config.yaml
n_layer: 8
d_model: 128
n_experts: 64
experts_per_token: 4
d_expert: 64
d_shared_expert: 0
activation: "squared_reglu"
moe_layers: [0, 1, 2, 3, 4, 5, 6, 7]
router_score: "softmax"
normalize_top_k: false
routed_scale: 1.0
balance_loss: 0.0137
balance_bias: false
router_z_loss: 0.001
init_std_router: 0.0154
lr_router: 0.0008
vocab_size: 6709
norm: "rmsnorm"
norm_eps: 1e-05
tie_embeddings: false
optimizer: "adamw"
lr: 0.003
beta1: 0.9
beta2: 0.99
batch_tokens: 65536
seq_len: 1024
train_tokens: 550200000
steps: 8396
dataset: "wikipedia_en"
Below are experts of layer 2 (counted from 0) of a mixture-of-experts language model. Rows are named router (the router's row for the expert) and show model dimensions 0-127. Each number is 500 + 50 x the weight over its row's rms, rounded and kept within 0 to 999. Numbers have three digits each.
After each expert's rows: "mostly gets" lists some tokens that are sent to it at least half of the time. This comes from a sample of Wikipedia text that the model never trained on.

# expert 31
router:525527483529622505442494526507496471530502539480541574421504478522561522456435429472483580541505480518602496582468474491429549533440468530462552517604461549425566557529499522489448404441530562519550492573544516396424530589492501459421527501570447586511514451542497494488507444553533591468490610485520417492505397535555527586550498483533598578442402539472456529510535508513439532514492
mostly gets: "r", "m", "im", "il", "ar", "id"

# expert 25
router:494496520500560481478574495459564453499535586525553530449586464538531531507440490515427527563459563524543465504445425526383577562486536570521554475550481528528497516464475444421391515459556470518520433496530515483463552587422535488455564467590489552471542462599511549441435396549415536495518508531578477465510444535474469526628481511462478530484438629517447481417463454463477551576551
mostly gets: "|", " also==", "==See", " Country:", " Succeeded", " Kingdom:"

# expert 3
router:548502564545552546489541529496582448512513527546551531348576523492502486492399474472497551532462541496559451511451537512436522541508475541545533437547456513472464508520540479491386509461534586505591441515595516482483552564511500486501542468578499605479512484632540486461509369518520613510549578566539492463488450587513491521502449451437599539499493484542525457391482497442421486556564
mostly gets: "ana", "ia", "ya", "mond", " King", " ENG"

# expert 37
router:483519520466530570446543538513577481534501516512511576405494424512543569523413450497466565502381514545499448570404509522423490600485531528496545460514375530472460516524502454501498528455543537454579504517532517452475562597482486447433521437539482504481497471565584581470446460568538590466476487551588474443503389572501529496574475446505554551425432582559476460420472475493474520571580
mostly gets: " Am", " Ol", " Sal", " Tom", " Don", " part"

# expert 49
router:506631545562581510487562453464531480522550551501595570409563461515548530529451516490513530507541520474482518573456510489479535560393512537569517503525476526527511513509454443439449446482515487558454472492573498422493538576432534440422506491529570571476533477643522577521462441557516547466467534569551536380498425576549509558549490475511478575420488574535504429422453473485464550603532
mostly gets: " Votes", " %", " official", " List", " According", "–present"

# expert 33
router:520513490498551552473516554521588387497524524462531491447543511522488532515493413476497528540497553515607490559431469548437565539457508541470499434501461511509493517476479448468496452453542550493582473496584517473467558589467545450477577480610476544496590435527523509443449443583401574429537528571634457451533457558497433549563402448475592530496444487383495462412467453536519534477539
mostly gets: " until", " began", " since", " during", " before", " After"

# expert 26
router:462562517518544556419537496528485470562541578481573542481521441528536566480438444511439544572544583557521494506429437488492577507420562549562538398522423554428548509449507463485457462511546580470523432507504541420404563530470506552541490549463393548575536450532532537417438473531474519438516586535520446486489410537567498538545453499459518524427434520535512427510404520551440590572505
mostly gets: " (200", " (", " (201", " public", " (19", " (6"

# expert 44
router:471582532513553536512575567503508490591543524564520489448462421466605535521428440520479561538568570546493483571465465543518550532476577568486549414547462563496553533494451476508459479563568531459535465567570600461472534496464554443463562572494458584502509422529510619506408446530461511480493551566524515450522378530560519558517451390448499476455469484497489456516424427513459544537581
mostly gets: "{", "\\", " \"P", " \\", " veh", " \"R"

# expert 45
router:475516501513505523473448564511510456558510572514546533428472496526560571433495443502460541498551505567505566612435455577496505510454439509542549512587434532480532529412452475473480439426512550550516463508523536502432598533431535430481502536468490608542527482611582565399429437502488592471556512551623454454537444498541534543512540463504605591459501561551513439442500527481494556577534
mostly gets: " University", " College", "=", " school", " School", " football"

# expert 46
router:473529503537626484469561578502515490570529487484518442417559425592523503480427486468516540575427597472560484555418496461339571570423507570494504515548403502455536526483457492500470466496522484482475467466559481453444544624427497463494539429532435551520551419528523514460457515546523505440500524548530507384502444526572489580518429434474531592482450507488493506478466539582448506533525
mostly gets: "ipp", " expl", " Commission", " exp", " Church", " Regiment"

# expert 22
router:462527507544541609499561565484505502514551478469542554457470474504502613533482443539451537597516556496479467499461458479370535544481530544555545383543403543489540566480468466481400475515516631530557416593535474504473511477518519486530553526536507517496529420589565609426482478497486568509513586577504474465495414541498431448550440458479564548452415496480481445473451510515442571528561
mostly gets: " Tom", " You", " Jim", " Game", " Ariz", " Sant"

# expert 16
router:413537503504571498476536515492539453580598504543520537415499506521602514458480440514443507519521528462551467589452452555491544552445550572514489449574430596502525530459444506437417379500536532468512478527515567524466602548428522485467533461503418601553519459525541580447416497526480522398538530561579478482493484521544475570523451472419531564428452533481537457489462542527484518564631
mostly gets: " used", " use", "ism", " government", " system", " ship"

# expert 61
router:464522540481612593482522522526537454535518510532529518452526490477573605473493442489502507480516470537593441611393449478479503500441524540543513466588463553513529505484503397439427466378559600482626499516556475465465546565454517478469560509553524576507522485530596541455457443536528565466542551571598541438505438531508511498544450517459532497414463459544495408434436451548448540514495
mostly gets: " long", " last", " second", "anc", " points", " times"

# expert 43
router:468507506477557608465546562520549486525574529462557526458459501553524535475481438534431594552499556549566499493452505441394548501509541579548553410550434519492486588514460456454432439535573574444540491569526552422485553525471549434497535524519476556457539480584556601429464447533473539516582581587577422444497417481479411523565444500468551530446429551464508437499457516526499543469525
mostly gets: " You", " \"I", " \"A", " \"The", " “", " U"

# expert 35
router:482502513506572513472507513497523472547558534487516504444564403541533512513455425510424587531463550535596487562461469603455547528447527557513622454549435534493520509456419442503469513481550514545525420544560505385442522549424574464485521521491484571581561480637571543451459482562471609496537556578546497499501488572514522524526441482492541560528439547445463477464496472501379550570551
mostly gets: " |", "|", " 0;", " 2;", " 1;", " –;"

# expert 50
router:489532484512547496453560459507562526633545538477535502461576506604496464493452411495407553573482494487505473516399495502412578503437512614503542451592446504494525552521481496453460438411586570495473535526552578506419518548512534539447478515511485594585488437613501504463491453502498539451542575534475393497502460548514525564573520474477624495484491512511397406531500489512462484507544
mostly gets: "io", " John", " William", " George", " James", " Michael"

# expert 60
router:497518466499602512374546525519527480518636566509642533409513551483518559473395444424503513521556485512534501499433482466412565514500526589482511369570492522496554567536489414466483507530536552516513433561550497490492497558473517466482509563571482566481526465562507572460444439522487583531534517500511451421484418603512445513544475481469548611464425538478453499463476490531515518560551
mostly gets: "-", "umb", " Bh", " Bab", " Raj", "ood"

# expert 20
router:535594547453532504425519511515545494536540515461567509387582471544552559477461430526498572542535538526480484508448448567501615491497514587494555370542468507475494539478516482499456416481493544544563472487586544433465590516472525450519557468587407578537590488532527551458445482601467544479466495537567457460579493552575442496542419391529580553473461558479515449489442536500458537511546
mostly gets: "In", " under", "ing", " On", " of", " in"

# expert 52
router:490542513484565504504533549538549474566572494534596532456590474546591573425433386457452515497506511501517505518470481544432493527430545529461531464525491521419557532494552520489453481447534601502516461510553569461384490562451537520487589494515436531551566477544500619469515459534405531517558527561592457483558493534524463594534440441493538563427408562444520442493424499558532555565568
mostly gets: "==", " ==", " announced", "===", " ===", "===="

# expert 10
router:464552487465544531469547545461503519596564495461549500447527475530506598486429430484503570558536527519492514546450448544506563520484553565536512467553423523463491566475464509517494398521536532503460478500498508458404502552409533461504526554461456592556516403540550533436421510536459540465516542519547470432499426514600456620501515404501550583464443561484461489506397523599485645562559
mostly gets: " Film", " study", " ad", "erg", " research", " educ"

# expert 23
router:519537519506580577457605533484557462606545530515588495430513468523520495430430401428473530544487496478470494512480527508422515514453534538518535485531440526443542497538502481476486486503599599561492425554545527448457498567456460454458552459553477514580554470662546575470472472500543544479568506572521496466538410558566473552549431477472544564446466582488524438390429485528470558555545
mostly gets: "\n", "°W", " *", " Candidate", " AUS", "\n\n"

# expert 7
router:489519536511536540415534500545547437540604495529540495449515484511509514506453446471505582516492536495597427568460486530462551583457539542564563436506502485511562546488527345524427422499564531499511470548601588482468570509484541416432589488547434567518570496534577533440490477496426511476599579518577482436562478538513465554552432478521573488473473575454509425461436529562441538528539
mostly gets: " their", " an", "'s", " a", " would", " not"

# expert 54
router:525537505580575480452565584537510473573556491446559469422493472548545536456418464408405538462528507524586524557496510532485530520501539556478515448582432525412577542514488467465459473497548536507449494535560602472467496541496509486553582493486453532488551476568554632458462515521525506414478526533493518467518396518475465620504503422484559571424422495530519435503371500549445567511581
mostly gets: " Ab", " known", " con", "if", " health", " ab"

# expert 62
router:458537566525509537504542500486599536549547622487574502441577466504554560473381455477485583558464516531492468509492484494435529474439448566471552423622418488449533535518476481521420444418510534573529476550609558478512528531473494490487530553559493578489495483527549524460529338540558520498513551531488462501555402539522477556545492498492583586448469561390491521497493538514432564513538
mostly gets: "ah", "iet", "et", "h", "ald", "y"

# expert 41
router:449553546496520616481543543506563446520504490540535464445521437483537494486477400432523516546498542488599482617426452487438507543463571557528518469555467490458520495476453400501481460446548595500605477486577525460437516484514610489471521440569465621500495457534562533475518466547476543463588562609565485428497476574532507537594480472477617504456453478462501411440449496479468549517482
mostly gets: "–0", " million", "–2", "–7", " success", " successful"

# expert 13
router:424538535496609511429610537493496497571553544563537542412470521568514525468422450530453540546462511489544497548478498489399516580451507554519558499592454544468491535556499451394476452621561585473597533549550512476452582585452549516445509479594474570452502477566543485445416497505465576500504539502540460427513446528523489483550418414469557586471445538480493468516488507487482551497568
mostly gets: "son", " David", "о", "ari", "x", " Roman"

# expert 4
router:478560497545540486512648473494514509471557531484587570479459480571574548498458416509488517517534514516473447571480481520462553549445505506553538480557483550455517513545434422472394546478530565507556413481529492440463563583501530490461582483541442530568531402628515536511436451547460513474465597572525429471526380505464460519538473458524515504450395620573514470502439462520451555506537
mostly gets: " such", " Species:", "–present", "ST)", " zone:", " Binomial"

# expert 53
router:493595483490524515489579510479517458616588581483618561416512478565542483466447417474498504531518556480609507540397473516442520516453544566483546449563505548429556533499477457451434454482593518496507452542567552462406496528486551510477508486534417541483536456585532592481417486513444508422572529539502444505510382543500500608529524416467550511504475537431491451518497545522459551521577
mostly gets: "8", "6", "7", "4", "5", "9"

# expert 42
router:496527535580516529470615581526519480536544516497545525387552389461468519491396482472480525506471568464509470531431549566382554605528516597521567449528364530443522501543518459508458554513526545521536437539578498459470600577463479451428568455567505567483509486607518519490504503529540585523508541548470434454468417533504469552540486425494526510502474521487462491430469541541477541570577
mostly gets: " Ol", " Ma", " Ram", "ă", " Kh", " Bh"

# expert 27
router:519502451509589544505617492529612435579566492522500495477498523509625519500447459507500593498487540457597433590437521518460531555426526570509538445524476526483550523500461444486471531445567535410498494491522510456515555517413576444459555510629484557478568422556575578501454500509503525456582510527573430426517409578551524511491412443491532535465422522477476469485489448459476493527571
mostly gets: " ship", " JPL", " MPC", " cr", " mi)", " sq"

# expert 59
router:476564555499583558426482524465486503665522518478562460453554452459462522438492430530459535548428540545565466529387525576469596516421476562570529483558422563458469577497482493491402513557542530502532391507519516471374514573476506518472543453546486586493490478536515477486447442526529544547562525574520482463469424532523445564526469468484551611488476508469485463519531479449406536537565
mostly gets: "ö", "а", "berg", "ä", "и", "ić"

# expert 5
router:478542519505559506479593535460574473529533513539557488376540424592580464458398474440475513510483531515511418546461500439416566569457499553530517425524447510450513540449491438466523460474536499516444525572544491453480531571462494443443509462556447584546536476554575517440489487526506557460507592579594455422559486572540566558553443455484546548458450534495490452419478522535415584593450
mostly gets: " Democratic", " Party", " Republican", " politician", " votes", " President"

# expert 30
router:483544516519574547464584515454517460563523552549552516449482454591543537441485418469402539524556523518510483541498511510422547523469506543543551523564493541517527560502432492430436431480540555491498456536509562435439532586434548465475571502517463491502602441604512601487477467532384516476522503619507414462513458550542564510514481489437529547456435605489520381460445469440436555580534
mostly gets: "\n", "ode", "\n\n", " ====", " Season", "ity."

# expert 55
router:481527483434597584480597530470510498619568534487511498451462484543493551464470449529443515515469497532454500485418502572414565503475509578498543423560448479493518606492442448489406442492631512525523499487540513428462504578410552493469509572568399542560532450546489533450448489518506542483535573556492441436516425510557538547538497386492549540501430587426461467493424473504417510520514
mostly gets: " S", " s", " St", " Sh", " Bl", " Kn"

# expert 32
router:460580582505586513526647517508528478564528538577540544498478496591596500493424453502458529557531523478457493598483488574523536565460491534511565494555442505489464487486489442500430484465579536498538493534523542485445577536434508511485535578572524533461578446529510551500429467525484507440487562529511480496530351603532505507513468389487495504442480563486427397520437413433445538540590
mostly gets: "°N", " MPC", " in)", " ·", " JPL", " ft"

# expert 28
router:490521533444534492470549541501572469524590472487506498462535503503552501433443423460408516522475554483600443519484477533452527530463523569536574402514483536440498536477480403500459467533559553500565530511564522486382548495439552518488591563563471569548522493564563553429442505515513584454560528517518494451472451534578440558545393480472540532462383615448462464494411484577447591540520
mostly gets: " 3:", "...", " Genus:", " ·", " 2:", " 4:"

# expert 21
router:436556559531562552494555554461568489553543517549535530394554504491560544426482451416514496508467540454552478530499482454428559528422567504480497475520430514471538541450435430424474458468512581548539513563545497428433585568448478470512545497529519526572468416520574593458512451577496503456481537547502475379515464534534543528573478476448545565410442546552483413380421490507465576550509
mostly gets: " election", " him", " series", " design", " season", " government"

# expert 58
router:472563515486596556414561532485493446536554519457537577541535454518465540486483425531492563561504481525550492486433473482442525561396536523546491461590432591496520567528501423502359451491545588473587483527527526453473471555465539479480522510559471600611522420589526515409474438527476545518571601559520460484513447565539437518553502491506612532507456458445530500489504474501479550550586
mostly gets: " tr", " music", " ch", " acc", " manufact", " guitar"